From a checkpoint of a small mixture-of-experts model trained on Wikipedia: 697M tokens, 5321 steps.
Below are experts of layer 3 (counted from 0) of a mixture-of-experts language model. Rows are named router (the router's row for the expert), down (a neuron's output weights, with its number) and show model dimensions 0-255. Each number is 128 + 24 x the weight over its row's rms, rounded and kept within 0 to 255. Numbers have three digits each.
Before each expert's rows: a language model's description of what the expert responds to. This comes from a sample of Wikipedia text that the model never trained on.

# expert 23
Sports and group nouns. Head nouns for competitions, teams and organizations, mostly in sports articles, e.g. club, tournament, season, competition, coach.
router:084081140114121107185126127111138115124178120143141119113146095102135132157096143151102138113108109119133132135066158161123100121078121132154138152068188098119136102124123148151088163158130091126109131119113141149148148101136153150187129154126127104120103128108131041121118162086139144097111139098113109116109127131151140130126121144099163112128098131171107139144099136108131130163154157157141133126138148111120134123130128114076147105135130099119126109150163107114152122087109108121075147109126128153103140137130141159134149147099110084148132123180166137179128110149087141142170101135120153139172138127137124109139153166120142104115135151138106170135091136152107145117155121129125130153122160094113162149167150124133103150111143111113140059097146121124163078151121152
down0:111167136111153128159106108150139145144158091111121146147178107108101145116105160095120102108135117106164125116090135153097127152124172131138106128154160119073112112106129112109145120143128107151151118113091074116152128168114080146143095134111129104145108099134138142140127126178127116152112088157150092151126116184120132106146139115139119085099122136179112102137171120158135183171113158094176124113077087101147138120143172131148085151147148123116117171102116132140162127151105136122124139116161143119143155141089152155113132132131101109109120126171135141113146104135155172170172107143149119127121102123105153160125138124201131118166147157171136136080115085110113138136116134103100166157153119125160125101137156099143133103095099103126125126114128131141161130116144160

# expert 10
Numbers and counts. Digits inside numbers and spelled-out counts such as two, four, seven, often in scores, chart positions or tallies.
router:108100080145083071158116112109151124118151138142132114109141164103158102146097153130095161091114134122146145148108132120121133142126119118166157165146136124082138152113130174143147156132090097105142181135128138187127099155156140133146169110104211107110093148110155098076102119085142143084128090104125139156090131124155180135168142093095145111108105144145159127116124130104113109104115118150125147086149138132125157114134149126120132102172102112119141117181176108125163114092122132162112121127105124153111142138169152117146116149130115110123097100179140121151150119153084142158111131133140150140173176128142120115151148112125090113114107125164125173146135113165092114115147118113112120137140165126096129136154132105162109124093104106163133118123116126147129130148113155
down0:104166116153110140154124101109113143119101131110121125119167138121104090140107097138131118116140115158101143146110181139135106119137122120107145101075151148124136132060153135141149118141109107110112151120088146126180115152162140152129114119119129131153078144100108094102131148104115100139143140109126118096161187101130163120136129081138126092141165093096111131132114120090146096141105102107130142066081150159118111134128127142169115147137141114115151145145131106126149146108087127137131114116161117108163071109139138152103133150148109128150139113088167110142098082106095123178146083124124164137134087100085171106143147132092142109130100119137120131101115118138089134124137127145133133101151157145079071120091103066152131119111119139164131136130136164101129132166082173

# expert 24
Year-initial digits. The first digit of a year or number after "in" or a space, like 1 in 1868; also "in" phrases like order, addition, response.
router:126134088154114082125089112113143136093124125168132130115149101123128146181095164126095142138111102112149097155108175158123137134107136149126146183119172096103150113144134158155101165140131097090136131115116157154126111082174144127128136123092130101075080150129136123087112146089122128112111122108131113117137132123120164143153170123105134082116112099157125121104112109141120120114098151134102184134153142139142152092152134098132078086161104118143176110149157116121164147129105137155111108126111141168099137145124147124151153128122151124158123111139149108131157060167107141175150111095117152163130116120124099113137136140115096100158118078144167143116128120150097159115125113160117133101125150134102141140141157143113107159102123099138131092134153077192130099133108176
down0:160096097141103122156098147136129168138107148074134152157159150129106124126118160155077093125148120128102174099159133171155146157164153087102118136109141139107090122189131140075168103137089110136172128144138141143132125115152119160158112111136139160121115127147126094102128171136112096130143156100090129126193077124114122166116141138118101130126117096122085072138142115136143142111152133124108160139119109177122144113117118127135143149108139183062089128107155107110100112079147122108118137129152112130142123124115115145129135132139128143137126159172131157136115111113106100122165175127130163109113178110128108119101138113168136127115135125118131144107153104116135141102074126142120148150079159129084127084116159121085124120114138136091104148138079130115128084152116126

# expert 45
Plural people and group nouns. Nouns for people, groups and abstract things, mostly plural, as in children, individuals, species, organisms, rights, often after and, of, with.
router:118091110142111079162090106134146086116130147160167119109145097133137104193087156155092171088090137083163137159080175162107129158084128156158108147109130120085153108109157142171127162122103115127143127112088166149120136112132117133149151146095123106104080148119147106111109145083131162113109113103111108132118122142144165141151141155101115095103078108148139126143101127094110095133140154149117150118155128102133149118129132091137118110140143099139115086165146134117148100096103155162093131099111096124080145136146133113161135159117137114163103105144142110155144098156099144170142118108143145163159137144131100124137134143126128105151125135153109146125114135165130121117159107138116146103120157123094142134111171106124105169111154119121132084142150095169156097155125171
down0:136069123086127137117107136125148153145145161135122117140077155134163146148162121140104155125097085062100104132145123130112121138119138110077128096158124146136140096124090144095153127107118116116119102139138139151183155120158119118161112139119135122095140149166136137112133137088146146186142126118089124137168161125151121131122124141115097143100117155100124139126123121140160137113120127107132120151128096174083114146120130105121145083149138146165091099141148146119127063124114130076127089158131120158140153115099165127124165140094119134137097130125151080135118104133095180145107123113122162112128093159131117087099086112139146133137123115113112098148102129114112095165123084121120096148153174089169117164134104161153108089137108144141132121163098130086142089165088168

# expert 17
Digits inside numbers. Single digits in the middle or end of multi-digit numbers, mostly in tables, scores, dates and percentages, such as 96.45%, 38,288, 1352.
router:118131113149146089122135097112181098127117118139144126110137128076114117151078149132088178109116118122121087119114130126129129140124135157148109192117119094145141144116130139132137191134122102108138140152111142159113118148132138162138141129101148117099104120094151126106134135107135144050116125117098133150130130141104172176137139108105126122102105116145136130117118122131123118087116128148114211151120127130102144102121139100117132110148106134130126071188151129135148119099129122137118136155113109141094128141146137113142141142167098079118146113192160090139142079131131135199114119101122128132135155114133125109174158132123087094136132110183117143084138121158131139135161124134130172109145140094105168088129118105115065138098130067126153106099134107173141115139147137
down0:165091095111119143178146086152107122116100145084134080122166119108134110106132118107153145138146133100123105139171117142162098130136159134103139125124107119130107150157118095128144129114134143113145111124136101090120115163142144090130100129130080085112086113141142129095133123117102160163161111136073103153128108113144132144118133120083107120145126156176185113146126137139114139154147107145126167196086131130164184128120153141116154058099149104111154090120096125119129105139175143127174156149171115094126125143122129102129104133152148140184128163103158128148102136112114113108133109092122133111138085074169090144125105119154103144136102096135132142145099134103126167105124156145151099099118129131172123167107133134095126140159122120160149121127116141164141166134122103

# expert 30
Words after the. Adjectives and nouns right after the or a possessive, such as next, same, new, due, addition, previous.
router:111081118147140102157105097093135111119148112130166103123152126094141123160112152158109156119090120110152115151117133137109139162116136144142108160151139120106163119176117146142125128146126125106129138112121183145136101140136136126152148137139150082117114149110147111108074143116095139132098131111139115157092173134118169160118149131079134100111114096160109117094093123101089125117137155141095136123168115106119164156129125103113112111133110124147103092172172114100156097084116130162101171097101108155093155165137143124187143147152165102148103103147150133170146068177106141165119102106107146140133146135172140116167126125113117121135103139158168157104144138144123128116140122134108141112133156113107147122140168093139081122075116113155130092091173095143177146128142140
down0:171117135120169125066144117113113126140159152136112120144192104094125134089122088111154126096132178108128092121066121123092150079135084075146141138143146184127078118108110117085141088168114117139088149076092117163089152135126121142158089156130124101137144111139127124170144177113093132120147097105120172115136114109104115136136116075114129132117146116102126137125108143131150181123130097126168142100084112126145087149137085116131094136107090167126108111140137152128112109143093121148136148155140174156143111130144101109126135107153156169112137142092150173115091116122154136130144139150140128100145124125101107145135124068134132144116151090127122088116129157128105128154104180151114128117123138138107162132146149139106150134103118125149156130130136129121132136109165140